config = dict(
    n_experts=20,
    balance_loss=0.0139,
    balance_bias=False,
    router_cosine_scale=20.0,
    init_std_router=0.0157,
    vocab_size=50257,
    norm_eps=1e-05,
    tie_word_embeddings=False,
    optimizer='muon_variant',
    learning_rate=0.0117,
    max_grad_norm=0.5,
    batch_tokens=[32768, 65536, 131072, 262144],
    dataset='wikipedia_en',
)
Below are experts of layer 2 (counted from 0) of a mixture-of-experts language model. Rows are named router (the router's row for the expert), gate (a neuron's input weights, with its number), up (a neuron's input weights, with its number), down (a neuron's output weights, with its number) and show model dimensions 0-191. Each number is 200 + 40 x the weight over its row's rms, rounded and kept within 0 to 999.
Before each expert's rows: "comes after" lists some tokens at least twice as common just before its tokens as in all text. This comes from a sample of Wikipedia text that the model never trained on. Tokens count by the router's weight.

# expert 19
comes after: "\n", ")\n", ".\n", ".\n\n", "==\n", "\n\n"
router,217,221,240,146,196,235,168,297,197,199,194,165,238,217,153,245,237,248,260,228,178,225,152,230,166,156,160,156,210,192,183,188,217,221,182,202,299,189,110,256,229,162,203,207,201,181,236,139,184,246,200,221,132,216,239,140,191,186,137,196,181,184,243,167,210,218,199,240,142,200,249,206,192,260,122,281,164,138,226,241,163,199,176,212,183,158,211,224,243,198,198,188,192,250,183,255,211,215,173,237,194,214,193,205,178,160,105,213,186,181,266,299,234,187,162,197,198,211,149,193,181,202,245,157,232,207,134,250,225,236,138,249,160,184,212,184,186,299,288,143,143,240,205,236,185,189,189,128,228,212,126,196,178,194,221,207,206,173,181,73,216,235,173,186,133,179,164,231,205,223,200,192,224,207,187,237,180,174,187,168,220,189,209,145,222,174,263,185,240,155,196,231
gate1,190,200,233,151,169,186,194,220,297,174,249,252,147,227,196,222,225,152,214,198,216,202,234,152,281,165,266,222,215,188,258,175,221,204,246,204,224,134,144,221,200,184,185,217,179,191,274,255,190,136,181,318,213,172,210,209,196,161,232,148,150,273,145,191,167,198,188,210,223,208,148,247,193,135,172,201,206,181,271,201,166,228,226,252,165,207,213,206,159,205,202,165,169,171,238,302,171,148,230,147,250,201,208,212,215,192,225,256,202,187,184,176,135,134,176,302,196,211,215,212,218,261,233,220,189,224,200,152,209,186,298,176,182,224,181,176,253,219,220,210,266,194,179,276,253,207,199,189,187,223,178,202,196,216,240,247,239,184,165,247,256,198,149,165,117,246,204,261,86,197,204,222,184,211,244,280,182,256,121,192,164,266,182,179,225,210,183,135,176,223,246,241
up1,132,223,325,232,186,187,269,186,237,225,248,215,202,237,240,247,234,197,115,222,296,169,238,190,259,270,298,182,194,175,212,114,139,194,171,160,173,186,233,261,193,277,227,231,171,199,224,205,153,167,155,208,270,183,272,193,180,174,255,174,184,191,214,160,242,196,186,196,181,245,224,190,210,188,147,181,259,89,231,141,288,180,232,194,196,183,175,168,158,202,235,162,216,225,204,197,178,150,200,214,249,229,144,225,151,160,216,199,192,214,200,194,170,133,246,217,154,183,231,229,165,252,199,217,209,174,185,224,241,153,184,168,175,130,176,207,207,300,153,214,209,200,185,212,178,209,222,187,153,182,274,175,155,169,250,261,169,203,162,193,206,149,177,215,185,244,180,173,104,235,180,217,161,168,176,137,219,221,188,159,192,238,202,184,132,207,268,256,152,156,142,145
down1,235,145,207,210,181,234,216,234,202,188,226,210,252,284,252,225,219,122,138,220,188,165,243,248,197,205,211,240,220,284,280,198,218,276,223,148,239,216,190,222,190,220,181,229,189,133,159,203,182,218,240,127,164,172,180,223,152,138,268,224,196,229,222,219,197,147,167,182,240,158,233,144,215,192,211,188,121,250,278,137,226,266,162,236,227,241,234,195,206,194,196,210,167,198,206,234,259,192,233,198,223,136,201,203,205,227,178,189,294,121,189,130,253,156,159,192,281,170,281,131,178,255,198,261,248,128,214,143,167,201,285,260,202,241,162,252,276,231,246,198,309,169,162,137,186,153,177,219,212,202,225,229,158,192,175,207,256,210,213,221,208,240,185,102,185,247,232,210,213,207,237,177,247,184,165,184,186,255,113,218,237,194,214,141,171,237,88,203,214,190,218,233
gate2,228,197,207,220,205,236,200,169,246,133,239,171,201,160,199,227,279,195,209,136,246,181,187,152,280,203,261,226,196,187,179,234,206,222,146,122,211,200,139,239,112,160,201,157,187,160,268,183,202,179,166,243,125,264,208,176,206,194,144,208,211,205,169,166,157,209,152,131,138,173,207,163,204,232,222,178,220,229,220,208,228,214,217,186,207,110,241,279,143,278,241,212,238,153,279,204,234,215,226,249,143,218,254,238,183,234,192,187,259,253,223,238,138,150,121,255,169,247,188,238,172,225,195,148,196,187,291,128,144,167,265,174,158,163,252,251,271,191,214,143,146,147,192,213,263,180,220,201,160,135,108,201,182,157,188,233,260,121,222,175,233,186,238,273,280,230,227,156,130,219,183,189,151,160,138,238,195,220,202,222,219,226,95,194,167,154,175,199,179,213,237,220
up2,182,210,135,186,159,210,290,193,199,222,175,192,138,205,179,262,170,226,219,168,199,185,141,208,116,190,261,195,141,168,206,172,174,232,169,240,237,255,225,145,192,199,215,281,163,273,226,251,215,143,169,192,190,180,262,262,222,284,200,259,251,166,183,152,204,190,267,183,104,180,169,169,241,161,244,241,216,181,197,219,215,234,114,203,222,214,212,231,168,273,266,231,182,144,219,238,260,191,231,207,205,254,205,211,230,200,173,289,143,229,173,178,198,177,255,194,267,164,175,165,216,156,219,135,189,148,126,208,151,186,172,208,246,190,243,93,225,240,153,251,221,86,152,165,190,243,196,149,255,212,218,160,171,188,178,225,169,237,196,222,180,266,229,201,245,222,121,167,208,140,212,192,202,196,246,93,239,247,182,117,202,181,190,132,180,211,166,204,229,213,166,165
down2,220,155,208,163,264,246,147,184,216,191,162,243,179,178,248,260,210,157,239,212,194,146,222,157,245,318,192,154,201,165,185,165,228,163,219,189,162,188,217,232,186,249,229,196,207,197,155,216,162,169,200,259,205,150,212,204,222,200,164,175,218,149,199,265,197,308,221,176,218,188,284,183,279,189,205,166,184,120,188,204,69,172,260,168,153,212,192,136,146,227,264,244,228,209,169,177,235,218,188,173,235,172,186,193,122,217,192,194,139,176,228,216,206,272,228,217,181,217,207,174,233,176,235,138,249,225,249,186,112,229,249,166,218,235,217,186,188,230,228,180,218,154,252,223,237,192,258,228,225,229,246,203,207,170,156,169,279,233,255,273,154,210,239,160,191,199,147,190,205,160,129,224,161,147,145,279,223,209,174,262,259,242,167,173,137,226,120,175,216,135,161,240
gate3,187,221,176,245,212,133,247,220,221,202,177,226,215,165,218,227,210,159,118,259,225,192,171,223,187,204,164,192,154,240,218,207,155,204,152,228,198,151,179,142,180,185,220,215,227,197,216,172,183,175,257,182,145,217,188,188,242,234,248,215,245,267,220,235,279,151,255,190,173,239,182,253,194,210,264,153,228,209,221,183,168,184,206,121,300,211,192,190,272,144,165,199,168,152,283,188,191,67,119,225,107,134,180,242,207,236,203,230,197,207,181,269,171,212,161,178,173,202,255,210,152,224,199,186,136,207,239,200,284,180,157,216,256,193,261,174,224,255,221,187,180,240,264,234,136,184,195,158,217,262,262,220,190,189,186,187,178,189,218,198,292,197,222,228,227,246,136,196,229,191,234,169,203,232,159,148,162,200,177,191,193,201,210,224,196,242,263,238,131,245,196,125
up3,192,275,206,244,227,200,258,188,173,177,215,189,213,157,133,230,175,238,158,214,168,185,201,188,203,225,217,244,186,271,203,145,133,195,182,207,227,193,188,201,184,193,161,204,206,234,211,238,232,184,126,187,240,244,145,171,228,195,243,246,222,183,196,159,246,228,185,155,233,212,212,162,210,209,159,241,247,177,122,238,148,205,193,228,181,201,210,129,146,86,153,241,162,241,256,194,117,249,258,230,288,213,147,149,137,226,192,183,230,274,173,204,179,115,235,214,206,224,164,137,275,245,167,291,162,197,231,248,228,185,240,88,264,219,184,170,238,165,179,200,220,177,193,242,162,167,169,176,239,153,222,192,237,178,227,197,199,203,110,174,217,237,170,142,233,208,189,202,169,213,136,235,166,233,185,180,179,199,215,127,182,219,187,124,266,229,221,235,105,166,177,126
down3,285,178,221,141,234,206,162,249,230,183,218,175,214,157,193,167,189,182,157,127,159,128,211,209,208,136,193,268,168,228,205,196,226,151,165,220,173,227,212,226,185,185,245,174,140,198,182,291,159,148,289,231,181,225,154,243,228,212,195,225,208,240,147,164,155,242,222,223,147,188,170,278,208,191,275,177,295,177,253,189,125,233,146,193,243,178,213,189,242,209,157,169,192,236,167,151,200,208,177,245,233,200,276,181,227,173,109,237,198,256,222,223,184,223,202,113,154,197,254,156,227,233,213,241,203,226,249,253,223,148,204,248,216,226,180,163,217,161,194,242,196,111,221,180,217,177,218,174,167,260,215,194,135,219,290,112,249,217,223,234,203,165,196,198,159,217,236,190,214,230,153,212,153,198,133,167,165,215,309,211,157,164,104,159,254,239,192,266,180,208,225,252

# expert 10
comes after: " a", " the", " and", " of", " an", " for"
router,249,174,177,238,235,152,167,149,227,154,195,207,161,229,146,183,176,134,228,210,228,219,221,154,188,227,221,227,171,185,268,249,190,125,216,225,114,110,223,196,158,110,145,204,274,187,190,213,203,216,241,210,149,181,242,162,245,204,206,170,164,227,264,244,200,189,191,193,207,170,265,240,188,191,224,208,164,187,161,221,231,202,199,163,173,197,169,221,190,220,239,243,205,192,258,241,106,171,251,156,145,229,223,152,231,266,212,244,144,201,177,192,169,252,206,150,166,221,190,172,186,141,217,265,231,194,221,227,196,158,266,170,207,151,90,192,185,146,235,245,291,173,191,210,179,231,200,221,174,273,148,171,201,181,151,194,210,195,233,192,164,272,232,169,217,210,216,292,219,205,143,228,220,248,159,121,171,209,160,303,162,189,210,216,111,201,247,138,186,237,239,128
gate1,233,200,215,186,179,216,204,236,262,233,151,209,178,109,258,206,152,158,299,198,163,202,153,185,205,149,113,140,177,145,206,163,183,206,194,260,221,183,299,216,205,120,206,187,229,245,212,205,176,144,211,248,166,116,206,166,254,231,235,189,168,190,195,261,225,213,197,251,148,232,202,190,213,131,167,287,224,207,260,206,179,109,155,162,225,187,170,154,203,156,197,162,166,163,210,172,293,147,176,239,217,192,180,172,163,181,165,182,232,94,218,162,259,256,176,270,203,207,165,187,224,159,211,134,256,207,180,194,108,196,171,275,203,176,193,256,157,204,190,181,102,235,214,128,248,230,218,230,185,163,242,196,220,215,146,232,140,200,209,200,151,164,250,121,245,187,180,238,195,154,237,235,183,199,217,224,205,219,202,215,220,148,238,183,272,161,265,195,198,203,222,207
up1,229,218,177,258,245,214,156,257,180,170,213,177,170,160,270,276,251,227,227,193,186,254,211,170,145,228,205,186,194,239,150,147,240,211,246,188,156,200,197,218,160,221,135,239,149,134,227,177,191,251,173,156,178,197,164,204,185,216,195,160,261,243,153,113,202,189,154,157,221,195,213,180,140,250,172,214,195,235,211,221,210,239,200,263,270,221,207,206,241,172,203,153,146,244,246,168,170,197,213,205,228,229,270,194,200,198,177,146,165,179,184,201,239,138,133,212,239,202,250,166,143,307,163,275,264,254,135,171,256,193,149,229,248,205,205,150,175,183,193,176,227,177,243,295,220,132,210,206,268,226,290,175,133,210,225,223,247,170,144,216,196,165,205,280,252,236,272,158,260,197,199,167,181,200,242,186,227,236,233,176,176,97,167,190,226,275,199,169,103,186,243,291
down1,148,144,229,309,145,231,180,251,86,175,201,183,264,202,141,219,269,149,178,151,214,206,121,145,166,123,232,169,181,265,222,236,234,203,192,144,126,211,188,189,212,215,158,190,220,204,224,184,279,203,168,135,171,195,160,199,178,227,176,186,218,220,199,137,193,156,169,187,251,199,211,132,210,234,156,199,178,224,182,242,202,194,196,299,176,179,218,213,226,240,185,287,251,203,228,183,225,158,164,246,219,173,249,195,213,211,112,230,225,196,148,273,185,164,139,218,203,190,248,199,210,245,237,171,205,254,195,162,251,182,151,183,167,195,224,189,216,232,232,215,277,163,182,177,234,200,238,254,137,223,183,274,145,157,144,183,203,229,194,280,250,213,238,238,227,196,170,190,209,228,236,249,252,156,259,204,242,233,212,182,157,166,134,187,223,170,187,184,211,257,216,247
gate2,202,164,192,153,197,156,244,258,235,208,135,205,210,210,205,199,146,205,228,291,179,181,239,122,147,232,125,238,193,255,205,206,174,178,205,130,202,192,201,251,155,125,207,177,139,241,253,188,196,246,166,267,258,230,240,188,200,200,238,233,203,192,238,229,108,191,173,209,108,125,128,184,220,181,203,246,232,269,219,191,150,188,233,160,211,180,182,234,170,172,178,295,254,265,157,161,213,258,248,281,250,252,118,266,235,190,157,184,234,164,101,192,231,165,181,258,213,126,235,244,252,157,230,191,195,209,199,228,301,211,227,185,105,195,251,103,152,263,150,187,211,234,240,212,247,154,185,310,182,192,197,282,243,187,160,256,224,237,210,119,153,165,275,178,244,180,169,179,198,199,228,165,228,135,160,315,203,213,205,293,153,266,220,155,159,206,185,127,197,234,211,287
up2,212,182,232,157,167,171,244,156,153,215,243,186,238,122,278,243,239,199,218,207,144,152,216,284,169,224,180,165,235,194,176,143,222,217,237,257,208,183,245,159,253,231,130,211,238,157,171,153,225,181,214,170,153,214,256,283,216,224,284,193,200,187,230,195,222,164,220,263,187,244,192,214,210,231,175,177,142,153,191,221,155,277,196,233,203,204,232,196,324,258,249,127,182,241,271,184,119,178,206,192,186,170,231,181,156,188,210,259,170,194,177,158,141,192,198,217,179,259,224,204,208,232,193,208,191,204,232,97,211,224,132,220,116,171,258,172,199,176,194,183,281,245,240,222,227,267,146,223,227,245,226,147,142,164,164,226,170,146,202,124,227,194,161,234,248,220,264,212,178,204,192,281,91,215,271,133,238,206,181,162,199,132,265,218,250,213,177,138,158,160,210,213
down2,197,248,213,160,229,132,135,213,160,245,175,237,201,169,185,224,208,186,182,210,187,245,164,236,87,233,185,109,253,168,170,225,156,173,243,213,184,210,199,180,104,256,107,296,200,149,205,247,146,216,162,231,256,197,100,237,175,206,157,180,210,191,170,157,213,119,208,196,204,178,278,259,229,131,189,180,170,175,188,222,184,214,229,164,200,188,208,239,237,283,228,239,160,186,195,154,187,185,166,204,195,218,254,211,246,123,272,209,206,187,223,153,248,141,229,209,218,227,256,153,227,269,170,220,182,167,177,133,228,177,193,166,183,178,231,185,221,148,232,187,208,263,282,160,200,250,124,274,157,244,197,250,193,259,180,213,82,203,188,224,159,211,224,187,268,137,197,230,259,186,133,222,175,233,187,168,151,179,251,249,142,170,204,161,158,233,222,173,208,159,222,218
gate3,176,162,236,212,173,195,192,197,201,249,155,268,136,223,193,228,189,197,275,108,195,199,285,236,251,196,136,197,171,222,201,190,194,148,196,192,246,204,233,266,200,159,209,114,253,238,189,158,214,250,197,220,196,183,205,238,277,182,234,176,149,141,280,214,135,201,184,152,226,193,203,209,124,164,252,226,226,230,235,183,147,187,202,189,134,336,209,238,209,155,216,189,227,203,259,197,232,201,175,115,242,208,192,215,202,177,213,297,244,129,191,203,208,220,207,264,173,212,219,213,199,236,216,246,189,198,159,119,179,214,228,260,206,161,168,160,245,231,264,137,183,171,161,209,141,205,183,170,172,192,220,124,219,205,285,279,191,148,189,187,221,168,165,180,230,169,207,244,228,207,190,141,221,226,234,220,151,184,271,221,223,269,157,214,163,189,266,162,300,160,173,223
up3,228,170,178,292,187,260,144,209,216,202,175,173,261,178,169,192,183,185,185,189,175,250,221,224,223,194,233,222,154,187,207,215,147,151,267,175,200,221,315,201,208,159,257,246,205,246,211,175,165,152,215,212,171,191,265,181,233,234,186,186,148,213,182,179,230,154,205,183,269,200,180,155,166,230,206,207,207,187,174,189,198,221,243,261,276,214,157,160,230,150,201,229,141,153,200,242,244,223,244,138,237,226,173,205,277,260,216,213,189,221,301,126,227,169,264,200,167,202,180,191,213,170,238,248,180,128,232,136,192,207,231,192,285,188,170,257,149,152,191,239,142,213,193,202,173,201,189,163,273,120,213,186,258,174,240,223,131,228,235,127,242,192,160,158,238,100,194,220,147,219,215,165,196,275,211,214,129,180,163,218,185,261,105,226,183,255,190,263,227,192,231,215
down3,207,177,133,195,190,240,161,161,238,163,187,206,198,223,182,254,229,197,175,174,232,134,212,167,163,190,246,206,196,175,179,198,229,227,178,229,227,164,180,260,198,219,214,197,265,203,222,211,259,209,157,228,288,214,178,182,306,202,244,167,173,254,222,146,228,178,258,150,221,209,218,182,245,176,233,164,190,188,152,177,180,218,154,210,183,159,245,197,232,205,166,221,215,133,197,170,104,63,260,226,210,248,202,255,233,216,288,205,270,190,268,181,147,231,232,240,174,201,316,182,183,211,258,181,208,188,266,209,249,227,180,265,198,207,280,219,180,162,190,212,189,181,199,242,204,174,169,152,164,139,268,227,262,168,229,209,241,229,207,146,240,177,201,184,235,252,132,209,194,251,283,206,164,219,213,223,148,234,211,162,205,132,231,220,172,189,248,233,221,182,119,164

# expert 12
comes after: " of", " in", " the", ".", " to", " on"
router,260,162,156,180,207,263,239,217,208,251,286,173,192,190,209,192,147,234,275,229,234,206,211,272,172,250,258,148,268,220,250,190,177,172,240,192,153,200,210,162,124,147,170,209,216,229,233,254,183,157,200,223,160,168,203,170,158,168,202,239,192,238,181,226,214,181,230,199,176,154,220,212,183,166,177,195,140,232,191,230,273,155,233,212,203,193,221,264,227,222,154,274,227,182,211,176,210,180,278,188,199,257,215,162,210,224,200,178,188,202,205,131,207,148,190,126,187,167,183,164,191,239,172,216,211,147,201,218,116,229,259,170,247,104,149,168,185,134,176,157,234,209,212,224,196,135,157,294,159,239,155,182,183,162,209,189,183,254,198,146,212,193,217,212,264,200,186,266,248,208,275,185,207,238,142,188,185,232,245,285,235,228,215,169,173,220,214,134,171,220,208,249
gate1,247,182,143,181,229,190,142,161,222,161,165,152,154,164,148,151,251,207,246,213,181,169,226,121,244,219,267,251,136,125,167,264,215,242,167,224,245,222,226,206,250,152,163,275,191,180,184,199,184,188,158,230,200,220,219,204,152,235,189,179,223,221,227,189,189,188,182,279,233,197,224,140,191,194,201,223,115,231,253,190,111,151,145,221,207,280,255,228,232,233,200,204,178,163,213,227,236,229,251,223,215,118,188,114,134,201,260,251,159,131,150,226,151,222,188,245,250,284,147,206,183,204,205,164,159,235,190,207,290,201,231,222,180,182,178,236,228,221,151,200,221,160,216,263,278,221,216,206,132,203,205,265,136,188,238,283,192,138,224,125,186,222,174,197,199,148,178,191,150,276,185,133,199,195,192,176,152,250,183,234,228,180,202,244,129,259,210,139,186,227,222,234
up1,254,178,178,196,208,121,253,169,200,173,237,198,246,229,287,170,194,176,243,219,186,185,216,228,168,192,221,201,156,208,207,243,122,258,166,159,240,212,246,175,185,120,176,197,175,239,231,210,183,173,181,159,263,220,182,212,171,240,158,218,144,176,249,196,178,164,155,227,215,195,123,220,265,239,161,174,227,214,189,261,103,194,182,213,201,161,256,142,212,280,175,120,286,210,154,181,182,207,183,280,176,229,224,151,281,169,114,169,214,208,195,195,254,199,198,214,233,175,248,180,164,184,222,207,233,207,116,178,229,221,218,196,240,221,140,229,235,162,166,249,149,189,135,182,187,261,206,195,167,179,239,187,199,188,212,223,97,242,217,212,180,174,264,219,147,103,203,146,77,241,204,150,289,206,170,187,154,146,201,234,198,169,187,206,120,206,258,149,221,147,240,212
down1,179,201,150,202,199,199,242,248,266,265,170,228,205,265,153,229,199,139,185,238,185,208,193,227,234,243,214,241,230,248,205,206,221,175,211,147,104,185,206,166,154,239,188,240,277,169,209,135,187,196,199,213,256,182,154,193,221,268,176,242,129,265,193,227,288,210,101,267,162,238,147,250,190,192,173,248,171,251,203,160,274,244,115,122,187,194,229,231,233,157,305,194,162,352,207,202,206,174,201,171,158,182,171,174,222,203,164,179,134,220,144,270,218,178,232,193,173,209,208,238,190,264,221,213,219,179,188,212,191,235,185,169,200,286,237,211,143,175,208,140,212,133,228,229,156,232,194,137,168,129,235,166,283,189,281,169,212,122,232,228,180,140,160,178,241,234,267,161,161,174,245,198,274,148,203,198,233,207,191,181,117,187,242,215,219,214,189,234,214,187,157,190
gate2,202,132,199,253,285,202,161,196,208,156,179,237,160,215,158,187,212,161,170,250,219,174,138,174,224,216,200,205,244,199,246,217,159,212,188,239,186,233,242,209,233,214,207,256,171,181,175,213,150,182,268,251,276,200,267,155,253,125,137,212,87,180,267,234,194,186,191,276,198,209,246,244,246,188,245,173,197,191,152,89,186,218,194,234,123,139,242,212,235,167,202,143,184,242,160,245,191,226,232,143,266,215,160,147,176,161,237,222,216,220,218,201,245,195,234,166,195,184,259,232,216,177,248,193,134,249,157,170,215,133,202,240,179,165,186,262,124,212,200,213,242,198,280,219,150,118,193,220,209,161,176,161,220,177,221,250,182,144,226,179,226,163,287,167,152,207,208,143,157,229,204,186,222,212,209,218,202,212,248,200,143,193,263,188,199,192,217,195,184,137,163,141
up2,104,223,165,124,176,156,216,168,154,227,171,174,228,178,274,202,178,300,188,183,235,209,268,236,158,244,178,180,234,207,137,222,239,213,239,200,200,181,174,197,156,166,204,244,200,193,248,156,242,160,166,107,183,233,139,130,240,303,239,264,302,159,183,176,242,206,210,199,180,217,192,179,153,222,175,196,136,196,306,263,153,242,179,192,221,291,141,191,235,181,185,241,208,237,196,60,211,194,243,196,169,238,182,225,127,198,229,196,157,218,180,162,161,247,243,240,219,239,183,209,216,249,185,151,204,212,282,206,143,154,192,197,225,224,211,207,199,144,197,275,137,145,144,195,179,312,226,196,180,258,259,209,181,182,164,224,181,188,211,199,232,210,162,213,224,185,198,205,207,124,223,178,172,132,245,199,171,188,208,180,275,203,191,252,228,176,200,204,251,214,211,229
down2,156,202,252,196,213,164,205,185,176,201,121,195,202,160,241,156,295,224,292,116,165,199,145,134,221,192,180,200,222,150,162,208,140,208,155,194,202,173,297,166,159,156,219,217,217,147,207,127,199,266,221,224,183,188,174,217,163,197,203,242,224,151,238,237,143,201,241,207,230,193,168,166,118,180,218,227,206,252,207,170,352,193,206,191,195,223,206,262,227,242,184,172,240,216,204,145,199,213,215,237,160,192,227,167,163,166,207,147,164,183,186,202,171,195,281,238,144,225,253,233,199,242,211,187,245,229,235,242,185,199,143,260,179,221,241,211,306,229,217,246,189,204,240,199,213,191,199,186,200,212,225,198,166,169,161,270,160,203,239,264,210,165,111,218,226,207,193,205,303,183,208,152,247,232,242,179,161,288,204,251,159,199,108,206,216,175,182,250,153,291,250,271
gate3,220,197,246,195,234,160,218,159,272,190,177,121,209,199,282,185,236,203,165,196,175,176,154,189,219,231,177,167,218,181,213,242,144,195,203,155,167,224,249,211,197,220,253,242,162,259,220,197,210,144,264,206,212,179,242,147,204,164,152,181,254,149,193,173,238,198,105,206,232,249,214,221,211,214,262,109,261,257,246,163,122,234,175,283,203,262,222,262,271,230,165,214,185,184,166,194,259,226,229,249,170,266,204,202,317,144,209,161,247,227,173,164,250,238,234,162,167,155,227,147,158,158,193,295,200,269,260,315,221,156,216,90,183,168,250,216,112,194,142,166,185,258,212,218,182,265,220,175,154,245,233,181,173,202,202,202,190,158,229,182,223,154,195,150,162,206,213,254,239,200,248,178,155,274,208,196,164,211,211,242,225,190,172,189,214,163,241,169,205,253,160,273
up3,229,180,135,211,244,219,215,237,244,203,241,259,209,255,228,250,186,203,168,195,251,174,192,152,242,210,121,122,184,188,158,192,244,200,178,186,135,166,192,199,153,152,137,230,176,183,137,176,246,250,181,173,147,193,189,137,223,250,272,158,184,195,202,255,199,201,283,209,204,184,216,175,206,119,228,140,274,180,129,160,213,177,213,261,188,215,130,228,198,253,211,268,161,207,288,209,253,184,214,148,124,214,218,153,267,142,175,264,161,193,212,116,186,176,207,108,176,191,127,232,157,231,159,222,212,181,178,158,204,164,226,127,234,221,217,217,186,207,280,193,269,183,225,149,214,232,212,162,154,179,222,206,214,228,257,238,212,255,219,196,93,131,194,172,181,221,167,224,165,238,199,263,191,179,182,151,213,185,199,168,140,214,212,248,255,234,215,196,192,217,259,206
down3,230,171,178,247,169,185,186,218,211,197,186,259,147,187,223,203,244,115,191,134,226,115,259,225,176,190,184,174,157,168,223,157,171,186,232,257,204,279,202,159,129,163,168,247,212,195,165,142,203,239,228,175,230,244,177,217,249,153,172,182,182,200,194,133,250,207,226,235,202,211,223,291,152,214,256,262,188,162,186,207,225,183,245,252,166,186,273,153,147,207,236,195,205,190,195,177,291,222,206,203,170,183,245,193,217,184,179,118,163,218,227,279,144,295,175,178,243,220,138,132,168,157,212,249,95,144,153,206,211,195,239,199,174,201,250,232,262,252,245,250,263,173,212,251,205,125,252,215,216,164,234,208,168,216,101,223,130,236,160,220,211,234,231,218,264,207,197,174,158,234,208,202,171,191,235,228,146,190,201,210,156,233,224,138,192,158,159,274,132,211,238,169